{"hidden_size": 160, "d_shared_expert": 128, "hidden_act": "swiglu", "routed_scale": 1.0, "balance_bias": false, "norm_eps": 1e-06, "init_std_up": 0.0497, "warmup_steps": 384, "schedule": "wsd", "decay_fraction": 0.892, "decay_shape": "linear", "train_tokens": 540900000, "max_steps": 8254}
Below are experts of layer 2 (counted from 0) of a mixture-of-experts language model. Rows are named router (the router's row for the expert), gate (a neuron's input weights, with its number), up (a neuron's input weights, with its number) and show model dimensions 0-159. Each number is 50 + 12 x the weight over its row's rms, rounded and kept within 0 to 99.
Before each expert's rows: "comes after" lists some tokens at least twice as common just before its tokens as in all text; "mostly gets" lists some tokens that are sent to it at least half of the time. This comes from a sample of Wikipedia text that the model never trained on. Tokens count by the router's weight.

# expert 5
comes after: " ", ".", " (", " B", "–", " b"
mostly gets: " H", "S", " L", "L", "h", "R"
router:49 49 50 56 48 70 48 60 47 64 38 61 17 27 45 42 56 42 41 54 57 74 64 42 59 50 68 50 65 66 52 54 50 43 64 33 35 67 71 52 58 39 62 34 41 50 64 56 56 61 42 43 42 42 62 67 54 43 66 54 45 44 30 66 40 52 51 41 42 66 51 27 31 52 44 45 55 40 55 52 56 35 66 52 71 57 46 57 72 57 28 59 49 44 51 54 31 56 49 67 38 45 44 55 45 44 71 42 49 44 48 59 49 76 30 52 29 52 50 64 34 41 49 46 50 48 33 41 41 65 57 55 54 72 34 39 68 27 46 44 46 49 57 74 58 52 69 39 73 20 67 42 46 75 55 39 57 59 55 42
gate6:43 60 64 29 65 56 63 65 36 40 60 39 54 38 52 57 67 39 37 64 46 46 37 51 43 48 69 67 36 58 63 54 37 46 45 57 49 49 81 43 30 55 81 52 39 49 39 30 47 55 64 59 45 56 60 58 36 70 26 55 56 43 51 54 55 43 44 54 70 51 49 51 41 60 51 58 62 53 56 65 53 36 77 63 61 50 43 58 64 63 55 37 51 56 42 58 43 22 61 70 74 50 52 36 31 34 41 66 46 43 55 56 44 17 29 67 30 51 68 39 43 53 42 47 49 79 59 59 51 52 50 47 50 47 51 31 51 57 49 62 36 26 64 55 63 52 42 68 38 50 59 48 48 40 68 57 63 40 57 38
up6:70 32 46 46 53 37 38 39 66 39 37 51 12 41 32 60 49 65 43 41 30 37 51 50 52 53 47 52 40 62 47 29 54 47 55 59 56 68 38 52 41 53 77 53 30 40 46 51 50 39 46 50 26 46 53 48 49 53 53 46 37 44 34 28 55 69 53 32 58 58 54 46 39 68 57 39 49 50 61 74 68 43 54 55 52 30 48 49 38 58 48 76 41 48 47 72 60 43 44 57 58 39 19 38 48 55 70 39 59 61 59 31 37 39 40 54 31 29 37 51 35 51 33 36 67 44 42 60 61 53 52 47 44 53 37 63 55 59 54 57 65 86 61 39 43 55 54 42 47 34 73 50 50 55 52 34 51 34 34 43
gate7:59 63 65 48 55 64 57 64 39 44 67 36 07 74 57 60 74 42 42 52 44 53 52 50 38 36 32 43 59 61 53 45 53 43 62 61 52 52 34 49 33 56 60 53 68 59 55 43 49 57 53 48 39 37 44 49 39 47 81 58 37 48 59 65 70 49 41 70 40 38 39 48 35 83 35 50 59 51 53 39 30 42 45 45 49 45 35 51 39 32 16 54 54 53 55 54 36 45 37 68 44 52 43 49 43 71 61 76 39 57 45 44 74 40 27 48 53 61 83 50 40 68 35 41 51 53 54 38 43 62 55 50 48 55 46 55 63 64 48 59 53 47 59 56 39 44 63 43 62 31 53 56 54 63 39 43 60 57 60 62
up7:39 58 55 61 30 57 27 42 49 61 56 60 44 50 67 53 33 68 53 53 53 23 58 45 48 31 76 45 55 44 43 72 47 54 61 57 48 64 53 60 35 22 67 45 30 58 55 50 48 60 54 46 61 46 50 53 48 49 36 38 25 45 64 48 26 49 46 33 59 47 41 65 45 54 59 43 51 30 58 40 77 55 42 44 54 40 75 55 32 46 65 23 56 44 55 55 59 54 42 50 40 38 66 58 51 36 19 48 73 47 41 40 63 44 62 40 66 48 43 34 32 52 39 47 48 47 61 17 69 67 45 41 53 45 63 57 57 44 46 44 33 55 43 37 61 44 64 42 66 52 49 50 36 39 71 57 52 35 30 49
gate8:52 67 37 41 52 46 58 34 35 43 38 49 55 47 20 47 60 65 33 40 32 59 41 35 35 72 47 39 41 49 66 31 36 41 45 65 63 48 74 44 34 66 39 37 57 60 49 36 70 47 46 36 57 29 49 43 52 31 51 44 61 45 43 41 38 57 65 72 81 39 42 62 53 49 37 35 55 38 64 43 50 19 65 56 58 46 37 48 54 26 57 55 58 70 43 41 55 41 56 66 35 34 27 59 41 43 45 47 56 65 29 71 46 62 32 56 54 49 64 49 40 40 34 49 48 37 41 49 65 33 38 57 57 42 58 39 41 62 36 42 53 58 42 47 47 26 50 48 47 65 47 42 36 37 57 48 61 56 36 36
up8:61 59 53 54 42 43 58 52 66 29 75 37 27 40 45 63 49 64 57 31 56 30 39 52 42 44 77 51 48 21 35 61 58 46 45 43 49 69 34 41 57 39 56 30 34 38 60 23 54 70 80 50 61 52 52 54 47 53 40 54 47 55 62 49 39 44 64 39 36 32 36 46 47 59 56 45 58 28 55 53 63 48 46 60 54 57 40 62 58 65 55 34 65 44 59 51 60 44 63 52 60 49 52 55 46 14 44 86 39 35 47 69 48 55 66 58 48 31 54 59 32 49 72 46 64 43 53 29 50 38 47 54 51 55 38 39 40 66 50 43 54 58 55 40 54 53 47 62 49 45 44 58 32 50 55 63 55 66 27 29
gate9:41 43 32 68 60 53 51 65 64 61 52 44 17 63 39 67 45 35 52 33 65 52 37 43 69 44 49 50 57 42 25 42 62 41 59 33 23 45 24 46 46 59 53 52 46 57 37 40 39 47 63 41 46 70 59 46 36 44 44 58 54 45 45 54 24 39 35 52 62 53 25 66 45 41 71 41 35 21 57 44 49 61 48 62 42 45 42 49 52 41 58 33 64 59 55 65 41 19 42 68 41 73 45 65 46 48 47 46 52 55 27 38 64 54 57 60 52 60 43 46 41 70 69 47 35 61 35 60 47 39 26 48 48 63 53 56 47 45 69 55 68 54 27 48 48 45 44 33 52 52 63 38 69 36 47 47 44 43 42 45
up9:60 44 56 31 47 70 46 37 51 46 42 48 63 41 51 41 57 52 62 37 28 43 46 39 35 42 37 24 35 68 56 52 61 64 69 78 52 50 50 32 42 48 67 32 42 43 49 48 65 49 52 31 62 43 57 39 71 38 57 59 47 38 44 65 54 57 47 62 61 45 57 44 40 52 53 53 41 53 31 46 61 46 50 77 76 59 52 31 52 56 45 43 36 39 43 56 60 72 48 32 53 39 40 59 54 59 56 58 42 46 51 52 36 44 35 58 44 57 65 63 50 66 28 46 23 99 51 40 60 49 73 53 71 41 42 52 42 37 34 52 44 43 66 60 58 59 39 62 59 50 37 52 29 64 62 53 48 39 58 38
gate10:53 25 62 42 79 54 50 32 53 48 54 18 35 58 34 31 43 46 60 33 49 45 47 43 44 65 50 54 41 52 48 59 71 44 44 44 28 52 51 58 52 59 53 45 39 33 51 44 41 38 44 57 35 62 66 40 55 49 75 45 53 66 48 53 55 50 42 56 36 63 71 52 68 60 53 32 46 73 50 53 36 35 57 67 36 46 63 51 37 55 41 47 43 63 43 67 51 26 41 59 28 42 50 29 77 55 48 38 61 39 55 29 36 63 65 31 50 30 41 63 23 77 64 54 42 56 51 62 46 46 49 53 59 49 43 53 56 53 59 55 57 41 54 68 45 62 29 46 60 47 42 67 65 55 27 47 60 40 65 42
up10:48 52 47 37 61 47 60 28 54 45 67 45 47 39 51 50 41 60 63 48 53 31 32 36 53 61 54 61 55 39 15 51 56 39 37 58 34 43 34 45 53 49 55 57 51 40 56 46 47 19 77 38 54 54 58 51 47 40 42 56 45 52 45 42 43 53 25 32 38 71 47 62 32 41 55 66 62 62 45 44 27 33 60 58 33 77 36 50 29 30 56 51 38 43 80 38 65 48 64 53 58 44 46 41 34 56 54 39 63 37 34 53 25 67 34 54 41 46 40 52 27 63 50 71 32 65 28 51 32 55 61 62 41 49 39 60 42 49 62 36 59 66 55 45 57 57 41 46 67 51 57 51 50 59 51 68 52 39 48 31
gate11:51 14 43 58 53 35 61 55 48 56 51 50 43 47 33 45 42 67 52 43 54 40 17 56 50 21 61 24 46 40 60 44 61 76 55 64 49 75 59 52 47 53 79 29 41 54 22 61 43 56 48 53 55 42 38 49 54 53 47 46 39 13 45 49 65 62 29 49 54 44 77 60 56 37 44 49 37 50 52 58 65 54 46 47 41 38 57 22 67 42 59 49 52 59 48 51 47 33 52 69 38 34 41 49 33 63 40 37 51 43 55 56 39 45 27 67 67 53 59 52 58 51 51 58 47 60 50 66 42 43 60 40 44 33 39 33 41 40 56 52 59 47 65 64 73 59 53 45 47 62 43 55 33 64 54 39 45 37 54 54
up11:27 43 51 63 45 50 51 38 58 64 40 49 48 57 51 54 39 31 50 56 54 67 45 49 62 35 60 63 49 66 58 60 29 60 65 34 59 46 41 72 55 32 33 59 61 60 42 55 48 52 39 59 62 57 47 46 39 76 09 26 55 61 60 67 23 55 45 52 46 33 48 65 44 45 27 39 63 45 29 33 37 50 61 28 40 72 65 38 56 44 52 56 62 45 56 62 33 66 40 45 44 66 47 54 38 46 56 51 56 69 53 54 73 63 55 50 46 49 31 49 45 63 60 46 68 63 21 47 37 47 52 30 57 59 51 55 45 54 48 41 33 54 34 62 50 48 43 50 51 43 60 73 64 60 48 63 71 39 38 38
gate12:50 53 43 50 59 41 56 42 41 42 29 64 39 48 73 71 29 51 59 46 42 60 63 45 38 31 53 49 53 56 56 52 52 32 59 40 42 56 50 40 52 58 70 33 51 52 52 35 44 52 77 31 44 54 64 53 38 30 55 38 62 51 32 49 56 58 42 44 64 48 64 35 37 69 60 50 60 40 45 65 28 49 39 48 46 54 70 48 76 63 41 25 47 65 52 43 51 36 24 50 56 47 56 69 60 35 37 61 57 50 26 31 42 42 39 60 63 38 40 60 37 57 54 51 22 46 41 40 55 62 36 61 76 65 64 26 54 71 62 62 57 48 58 61 49 61 51 28 54 43 56 41 58 40 51 42 31 31 52 30
up12:54 40 56 62 55 57 41 69 58 66 44 66 61 25 36 41 37 53 46 73 37 34 55 56 50 60 49 37 45 44 78 50 54 40 53 57 62 41 48 61 57 44 36 29 63 55 42 45 72 49 76 59 47 54 58 67 60 64 49 70 59 48 29 65 56 49 36 66 54 50 58 35 55 38 46 54 69 76 40 54 64 70 50 67 66 34 32 75 24 70 56 61 57 59 43 55 53 69 37 58 66 43 57 35 56 37 51 45 36 44 42 51 56 32 54 73 65 62 62 62 54 47 83 40 51 64 62 41 53 54 54 61 57 52 48 34 46 72 41 46 41 52 54 44 64 60 55 40 59 44 56 23 44 54 46 57 44 61 44 42
gate13:39 50 46 43 55 53 31 59 57 62 43 67 35 40 53 74 70 36 55 52 54 66 45 33 63 56 50 34 47 58 54 54 35 75 58 47 66 44 52 44 52 43 70 29 46 54 47 35 70 72 62 58 50 45 51 52 53 51 39 58 27 48 41 60 45 50 31 60 55 38 28 68 64 23 58 65 57 37 70 36 48 42 38 29 21 31 52 52 63 62 50 29 61 40 41 36 61 59 46 70 49 37 47 56 71 39 56 66 62 32 45 61 61 33 51 60 35 57 53 45 72 56 66 53 52 47 51 45 41 32 35 55 56 29 40 62 44 47 40 45 53 21 43 61 38 57 35 39 63 42 66 56 57 57 58 66 50 39 56 50
up13:41 31 71 29 54 53 43 66 37 42 26 65 47 27 54 35 40 54 47 60 50 64 47 42 32 48 15 49 49 50 37 68 65 52 45 53 73 48 67 49 51 65 46 75 58 69 72 55 53 22 57 46 59 31 57 46 45 71 37 41 43 60 36 58 48 39 50 46 40 30 59 61 59 41 76 44 64 63 51 44 38 37 42 42 44 46 43 50 49 68 60 54 45 55 46 55 23 43 38 71 30 69 45 44 60 60 47 53 55 47 62 56 44 38 52 38 51 65 51 53 52 51 57 71 55 61 58 60 41 34 46 76 37 51 58 48 51 65 60 43 42 48 31 66 54 42 40 62 50 50 63 42 24 59 60 39 34 62 65 47
gate14:61 52 54 55 35 69 86 45 42 32 40 45 51 47 35 58 61 47 63 56 45 59 83 51 49 58 85 39 44 61 54 44 54 32 54 50 30 42 37 35 44 21 29 61 52 37 65 54 60 82 55 33 50 55 48 48 51 51 46 54 43 32 38 44 39 39 41 50 70 51 48 42 22 56 49 50 53 52 49 50 48 35 70 39 37 58 45 45 60 50 34 47 68 33 58 45 43 22 46 48 50 55 43 50 34 41 44 46 62 40 64 64 59 69 54 52 46 45 39 45 46 41 72 46 23 40 34 40 40 69 33 53 56 48 23 31 57 47 52 36 40 41 44 43 57 58 47 64 30 49 38 65 41 41 48 47 41 48 53 57
up14:67 40 37 30 54 49 81 53 53 52 48 57 43 35 51 76 41 58 44 56 67 42 49 58 53 51 40 57 51 29 27 76 50 62 68 58 49 39 48 57 31 47 35 54 33 69 52 68 50 32 46 56 48 42 60 73 53 33 47 53 92 40 50 42 49 49 68 53 53 58 51 46 60 36 40 42 46 39 50 40 60 48 38 52 52 64 54 39 48 44 45 56 66 55 44 48 46 28 57 56 35 68 51 52 53 43 56 70 40 52 37 66 44 36 27 60 59 26 43 90 35 37 42 38 53 54 32 47 50 65 61 43 46 48 47 48 49 64 65 60 58 61 48 57 59 43 53 50 48 79 59 67 60 65 71 40 47 60 49 45
gate15:51 59 61 42 54 68 37 41 45 42 52 77 38 34 43 52 55 52 61 74 40 44 56 78 54 35 48 37 39 52 27 34 42 27 47 49 43 48 88 55 49 52 45 58 42 48 53 35 47 54 54 43 46 57 38 86 43 48 51 49 57 41 43 49 59 48 42 51 51 65 70 45 52 54 46 36 40 63 42 59 51 29 61 42 63 16 63 56 42 58 43 76 63 39 57 58 38 43 31 47 64 58 59 50 58 60 55 56 65 37 41 49 58 59 70 49 51 48 60 46 45 58 40 43 72 37 35 55 49 47 40 52 72 52 55 34 55 43 54 29 68 34 45 44 51 44 46 43 31 43 48 13 41 69 36 52 41 56 27 58
up15:50 42 52 73 68 57 53 33 55 54 44 47 69 52 53 55 55 38 62 42 38 29 49 35 63 52 48 69 43 48 68 57 60 55 30 54 49 23 29 33 47 50 43 50 53 50 47 38 60 52 34 39 35 62 44 52 61 53 83 36 60 47 65 48 38 40 46 60 55 63 48 58 49 45 57 47 77 41 49 48 57 36 62 38 43 71 43 59 25 60 57 40 55 69 60 65 42 38 44 37 71 33 60 49 29 45 36 33 49 63 55 52 50 24 32 53 55 33 33 26 41 51 46 40 50 22 63 57 31 50 60 40 47 71 65 66 40 34 52 69 28 62 74 51 41 45 49 55 48 59 54 56 50 46 66 40 52 52 48 55
gate16:34 64 70 74 19 58 43 49 29 29 69 41 34 58 50 76 49 39 75 63 68 54 54 59 52 53 71 51 49 56 37 44 55 45 69 48 50 56 37 25 44 45 60 70 49 36 43 42 49 38 47 22 87 54 51 54 34 35 54 59 37 69 27 53 51 72 63 57 57 66 49 63 45 55 39 51 52 72 62 56 50 61 60 56 61 55 57 44 65 56 73 44 72 28 46 63 61 60 48 49 63 45 49 34 40 55 49 47 60 44 65 66 65 46 44 52 53 45 48 59 52 43 60 36 61 35 39 46 46 63 55 59 53 49 59 46 50 41 40 36 51 44 58 32 58 42 46 46 65 52 41 54 51 58 54 45 67 32 56 27
up16:44 45 30 41 36 47 25 65 28 54 52 53 54 25 66 56 24 75 56 38 67 52 59 64 57 43 36 16 46 43 50 56 56 50 58 50 55 71 47 48 53 50 36 60 50 57 64 47 54 43 51 22 53 52 52 29 50 52 41 51 36 60 53 34 50 56 29 49 58 48 25 39 39 56 35 56 53 40 46 34 58 60 49 59 39 52 41 41 64 72 45 53 45 73 65 63 45 71 57 44 52 36 35 41 78 31 63 61 59 49 31 40 40 50 51 37 44 56 60 46 41 41 52 57 38 40 54 45 52 74 54 35 51 44 56 44 59 63 60 35 29 19 45 44 53 67 54 64 40 47 53 35 49 48 82 44 55 56 54 40
gate17:53 48 50 42 44 35 51 38 24 33 45 72 59 41 49 54 51 57 43 35 50 67 50 25 22 67 46 38 53 62 37 26 46 54 71 53 60 56 58 53 45 46 57 45 57 60 45 57 57 62 65 77 57 72 54 50 47 65 42 62 47 60 46 45 24 55 61 54 66 41 32 38 42 51 56 57 67 65 59 56 55 53 36 43 61 39 41 51 56 49 61 51 57 27 53 34 40 69 50 58 56 71 48 52 51 58 69 52 70 65 58 54 33 26 33 51 34 61 62 61 46 49 46 32 54 47 42 52 48 51 26 39 44 64 47 32 34 69 63 14 54 54 65 52 58 45 63 72 63 37 60 23 41 60 54 45 41 47 49 41
up17:53 56 46 63 39 28 56 56 49 56 54 46 57 38 33 57 45 61 59 49 55 51 58 54 61 63 60 45 54 55 43 37 52 60 46 45 44 49 45 68 51 54 64 64 63 38 53 50 51 36 50 54 44 53 43 34 47 58 69 41 58 53 74 43 40 69 50 66 60 43 63 37 48 78 36 63 49 46 62 85 60 55 62 59 67 60 42 63 52 53 46 62 48 46 79 46 76 51 39 59 55 89 29 49 45 41 49 42 70 55 70 47 49 50 41 52 45 71 37 45 43 58 54 44 51 45 59 46 46 74 54 71 23 52 48 42 32 51 73 65 49 46 27 55 72 33 50 49 53 27 80 42 67 61 53 31 54 59 56 60
gate18:49 43 48 62 28 42 47 38 58 20 47 64 54 66 52 62 62 38 52 27 59 45 56 39 55 52 77 76 62 68 55 58 24 54 48 43 38 59 34 39 54 68 51 41 67 50 55 51 45 73 34 43 59 47 40 49 33 57 45 68 55 49 52 51 54 61 31 39 44 58 32 57 49 42 60 65 58 53 55 51 42 66 40 47 66 51 55 49 48 43 39 47 58 42 62 45 56 67 36 34 47 50 48 41 32 55 35 41 48 44 57 69 46 54 71 45 49 18 38 32 34 52 63 73 64 46 37 77 48 57 42 20 63 33 46 41 48 29 51 36 73 51 51 48 60 53 51 36 47 30 50 76 56 61 47 53 52 33 53 50
up18:47 46 61 48 65 25 60 33 48 63 61 57 47 53 57 41 61 59 53 63 61 44 45 41 40 41 36 47 55 70 49 33 42 67 54 40 59 55 50 73 55 55 82 45 46 55 56 53 42 51 62 43 55 47 37 62 65 37 42 27 32 31 38 54 68 68 37 41 56 26 48 41 68 47 38 58 45 66 53 50 54 59 70 42 45 35 54 36 44 57 55 51 64 55 37 50 55 29 46 48 44 66 26 63 57 55 71 39 45 42 42 55 54 33 44 43 41 63 56 66 58 70 69 54 34 46 41 40 69 40 46 52 55 63 52 45 40 63 42 59 43 63 65 33 42 38 83 71 55 53 39 17 38 40 52 69 38 37 36 39
gate19:41 58 26 63 43 47 48 50 58 50 44 55 37 54 54 53 46 56 57 46 52 58 43 38 47 35 70 47 66 39 67 54 50 35 48 50 27 60 52 62 54 56 59 48 48 77 37 56 47 51 61 45 38 72 66 57 61 61 57 65 60 50 36 53 68 42 13 35 51 72 61 47 41 68 66 74 49 49 39 30 51 28 44 38 64 32 43 55 47 77 40 76 75 57 50 51 54 54 38 44 38 75 48 35 48 49 48 37 66 54 38 67 45 39 62 29 66 51 50 60 55 34 55 49 47 61 52 56 26 33 46 43 41 53 50 64 55 47 57 49 54 30 73 44 61 30 61 32 41 42 50 55 54 41 46 54 40 78 56 35
up19:46 72 67 42 43 39 39 57 70 68 51 48 66 57 48 84 50 49 62 45 50 50 37 70 51 59 43 66 29 37 49 56 43 48 67 34 39 48 45 66 43 58 48 46 33 45 43 62 38 50 51 62 43 31 54 34 33 69 32 53 41 43 42 45 58 37 49 53 51 43 48 50 56 27 45 68 60 57 47 60 45 44 52 62 43 80 45 44 69 42 62 28 33 62 43 50 60 52 69 47 75 30 66 50 18 29 63 65 49 63 57 56 41 42 42 62 46 49 31 50 68 57 41 51 35 51 65 50 45 23 41 39 41 47 52 59 46 56 31 50 58 48 57 53 60 54 51 58 62 50 34 69 24 33 53 60 69 44 37 41
gate20:64 52 67 87 59 29 43 55 38 67 43 61 18 68 58 48 38 33 61 67 45 39 66 60 40 39 51 64 61 41 60 59 59 54 53 49 61 45 40 36 30 55 67 43 46 47 51 28 67 51 56 48 43 43 56 34 62 51 56 44 57 51 44 58 58 59 38 53 56 52 57 48 43 51 46 44 35 32 60 53 50 74 63 53 36 65 42 57 35 45 41 39 46 35 37 44 60 37 42 51 51 52 18 32 42 45 53 47 35 65 31 64 47 45 41 51 38 45 54 55 43 66 58 68 60 77 60 66 43 58 62 55 58 26 40 45 50 69 79 53 44 51 47 46 57 61 56 26 47 36 45 29 67 59 56 40 26 40 62 50
up20:62 62 32 56 38 57 51 51 57 49 47 52 41 46 55 67 47 52 39 28 55 52 45 48 65 39 42 66 50 55 51 38 61 41 51 64 53 38 68 53 47 64 49 28 48 58 50 58 41 49 43 51 49 52 40 64 72 60 77 29 54 57 36 51 44 61 72 35 57 33 44 40 62 68 37 32 50 50 57 79 40 39 59 22 42 55 71 24 49 59 54 69 34 49 64 31 49 53 45 62 62 41 54 23 83 73 61 33 57 54 51 64 50 53 47 53 61 70 44 36 46 35 40 45 46 46 43 59 41 73 56 62 48 50 61 58 54 37 64 41 31 61 65 42 42 62 44 58 39 56 56 49 59 52 43 41 24 53 80 61
gate21:41 20 36 49 69 57 28 40 46 40 59 57 48 65 68 49 47 39 47 67 44 33 72 47 58 47 49 65 65 57 47 49 55 45 52 35 43 56 43 33 49 58 70 59 43 55 49 57 71 75 56 46 47 54 56 23 48 46 29 55 47 45 58 51 64 52 29 43 36 62 40 33 60 69 58 50 38 39 55 49 48 71 65 46 63 62 58 32 57 48 42 61 44 50 44 60 36 57 57 64 43 34 19 51 55 12 49 48 69 63 62 53 54 47 46 64 40 40 58 30 37 48 42 51 43 71 41 57 52 46 30 53 61 55 43 53 53 58 59 60 60 60 69 36 48 78 32 58 48 42 55 59 54 32 31 63 72 41 40 47
up21:55 46 36 48 40 46 62 58 39 34 53 64 34 55 59 42 55 55 47 30 62 56 29 37 37 59 60 55 59 44 55 53 54 61 41 18 64 55 36 37 54 53 51 45 70 45 50 39 60 51 44 53 35 67 59 47 56 70 50 56 46 48 55 38 33 54 65 36 69 65 34 66 33 73 45 35 66 53 36 61 62 61 42 65 63 43 39 49 54 58 66 40 29 53 80 47 41 52 38 49 65 55 34 53 50 47 41 56 52 39 34 43 56 41 32 62 50 50 64 39 51 57 50 41 59 37 86 31 19 59 65 54 57 50 51 59 33 38 63 53 50 40 65 42 62 37 33 37 66 41 76 35 58 58 61 51 45 41 29 67
gate22:43 48 60 71 52 14 41 50 52 58 60 57 50 43 60 40 14 42 43 65 47 53 37 49 45 60 48 54 50 37 37 49 61 50 49 59 39 73 50 54 63 42 58 57 57 55 34 72 32 40 54 40 54 46 60 60 61 36 44 59 63 43 37 59 46 45 34 41 34 59 55 67 35 29 56 53 65 50 66 54 53 24 47 53 54 56 78 32 66 40 50 47 46 46 24 58 45 59 53 45 53 26 57 52 41 37 59 43 55 36 53 41 25 48 36 52 51 25 75 41 46 34 48 60 37 62 37 43 35 63 43 51 51 58 47 40 55 63 47 40 41 30 58 38 71 72 48 36 42 36 59 57 23 50 40 64 47 57 42 73
up22:53 69 66 50 68 40 40 65 60 47 69 49 38 41 48 46 23 60 63 65 59 55 44 57 51 60 39 40 45 55 65 31 46 49 57 34 52 61 51 51 61 61 52 46 53 46 42 47 52 44 64 64 39 62 64 41 17 49 46 31 35 44 49 35 53 42 34 37 23 54 49 39 54 43 62 68 44 67 47 67 54 67 53 47 70 57 67 42 41 54 38 51 64 49 54 34 33 34 67 55 44 42 40 41 36 23 31 54 64 43 66 51 58 50 64 58 42 59 42 41 62 38 75 61 47 34 60 50 42 38 23 39 22 31 48 62 56 80 47 40 57 50 56 34 63 49 46 44 58 48 67 36 27 55 34 48 61 43 41 50
gate23:40 77 49 48 40 91 36 33 59 43 52 52 46 57 46 47 47 56 58 48 59 62 45 30 48 49 49 27 64 53 60 61 67 38 54 48 68 43 62 68 42 46 41 56 45 60 46 47 44 42 59 34 51 33 65 51 59 19 38 60 45 29 32 59 80 46 29 53 43 43 53 38 61 52 51 62 25 54 42 59 59 59 37 54 57 33 55 57 65 66 75 58 59 27 48 46 43 50 61 48 50 40 74 36 47 50 46 35 54 58 42 51 43 41 59 52 53 61 59 36 71 42 44 62 51 43 63 25 33 37 50 52 54 39 82 59 37 38 67 39 57 41 49 42 49 41 56 48 61 51 55 31 58 38 53 55 59 23 64 41
up23:52 56 34 24 49 62 50 46 64 48 47 70 46 45 55 43 53 56 64 38 32 59 47 53 46 51 43 50 47 55 47 68 73 46 48 38 60 42 55 34 60 73 57 71 73 47 52 34 44 58 41 36 44 67 58 68 48 45 55 64 44 25 57 42 44 36 47 56 35 51 47 52 45 42 19 64 37 58 45 63 55 33 65 43 70 39 53 75 40 64 65 38 42 43 57 53 38 58 61 38 54 40 52 48 64 82 53 47 52 67 53 52 49 45 68 44 39 18 74 67 35 58 54 46 61 39 31 44 48 53 59 48 66 48 65 68 47 50 52 53 19 35 48 56 44 49 25 52 69 59 41 64 33 51 37 38 33 55 51 45
gate24:48 64 44 40 43 52 56 48 64 65 38 63 42 58 56 48 47 46 38 47 53 45 58 44 66 34 48 44 42 56 58 66 40 58 70 54 82 62 30 42 46 64 56 46 61 61 47 30 45 58 55 64 40 45 52 63 62 53 58 36 29 40 50 47 68 58 50 67 47 55 52 36 43 68 60 36 64 59 57 33 34 25 29 55 48 36 49 32 41 46 47 70 47 51 56 50 46 48 38 64 55 56 25 62 29 49 55 52 59 59 35 45 67 47 51 47 34 43 68 54 47 56 25 69 27 16 46 52 54 49 37 69 46 52 65 34 56 58 55 38 59 45 69 51 42 49 69 32 79 15 56 50 44 50 69 44 50 48 37 60
up24:32 31 64 51 49 59 38 41 56 73 35 52 90 59 47 40 49 36 61 26 40 54 52 49 47 57 57 48 46 42 53 57 55 62 42 51 52 39 45 51 53 47 36 76 48 45 57 45 46 58 52 44 66 38 54 50 52 44 40 42 25 30 72 29 42 55 53 69 52 77 28 49 41 35 43 29 60 33 53 60 68 37 49 44 24 58 63 39 73 44 49 41 35 28 43 56 56 53 65 54 51 34 66 39 42 63 49 48 41 49 39 40 44 40 64 54 58 49 55 28 38 70 32 46 44 65 42 36 31 48 40 80 59 49 47 47 50 38 41 51 46 38 58 47 32 74 43 60 40 39 56 67 64 46 54 39 61 37 54 52
gate25:44 49 35 43 50 54 51 59 59 63 35 54 53 45 34 49 30 29 36 52 49 36 53 34 50 41 72 44 44 56 42 49 60 40 43 32 40 44 38 60 42 51 35 28 42 53 53 53 53 50 48 31 47 27 55 43 64 43 48 58 57 67 35 41 51 41 10 33 64 61 36 38 48 43 39 39 38 47 60 45 43 33 37 15 51 45 60 52 52 51 51 63 49 63 52 58 34 32 57 55 26 36 57 32 47 64 47 60 65 57 58 32 56 65 58 69 59 37 54 62 42 44 30 46 13 42 54 62 29 50 37 51 39 65 50 74 70 58 52 53 55 45 55 37 44 37 41 56 55 40 25 64 44 32 41 28 53 41 54 53
up25:54 42 45 08 44 51 54 63 50 46 60 56 50 49 51 56 49 59 58 58 51 58 25 54 42 54 48 58 50 52 54 60 54 59 39 54 63 28 48 53 50 54 51 54 45 45 44 43 48 48 59 41 44 41 61 61 61 66 61 62 58 48 66 66 54 57 47 34 60 45 37 58 51 29 33 51 41 70 41 65 61 59 44 52 44 65 44 57 22 62 47 58 28 61 68 39 32 50 37 85 85 44 59 37 64 64 49 44 31 42 63 68 45 26 39 77 35 73 56 63 45 51 38 42 63 55 56 61 29 41 43 45 50 52 42 22 57 56 64 54 52 67 56 50 28 53 43 60 58 47 53 33 56 30 55 28 47 33 55 52
gate26:37 56 51 61 23 32 28 47 67 61 52 47 45 73 36 44 54 35 32 57 53 53 43 39 48 48 34 42 41 39 51 38 47 53 45 43 83 58 45 75 51 28 42 74 46 61 44 48 55 30 44 53 49 58 51 57 53 54 70 40 59 49 57 38 43 60 46 46 42 42 59 48 46 45 48 44 41 39 52 64 41 24 40 63 47 61 70 51 40 47 66 46 42 09 68 58 35 43 41 61 29 51 61 49 33 67 54 68 41 74 40 42 53 30 46 56 52 42 61 79 44 49 57 70 52 43 37 58 71 42 55 59 40 59 50 55 53 51 49 58 53 46 53 59 55 46 57 63 68 46 34 46 40 69 59 43 33 46 84 48
up26:56 52 41 51 59 51 49 42 53 67 59 50 52 65 23 45 51 38 55 55 66 61 63 56 70 35 42 52 43 62 52 51 47 30 48 33 47 54 47 56 46 49 63 45 75 58 56 40 57 78 52 51 57 48 63 45 33 48 56 72 47 73 48 55 28 59 65 37 44 38 52 52 50 35 41 72 48 53 41 58 44 22 57 56 63 46 43 51 35 80 52 44 34 35 49 42 63 69 37 74 35 36 43 44 80 70 57 65 38 65 76 53 37 40 43 59 41 51 63 49 55 63 55 47 54 58 61 59 69 36 53 42 49 57 62 66 34 63 70 41 41 62 55 41 43 43 65 38 83 39 47 27 56 65 53 52 41 51 61 44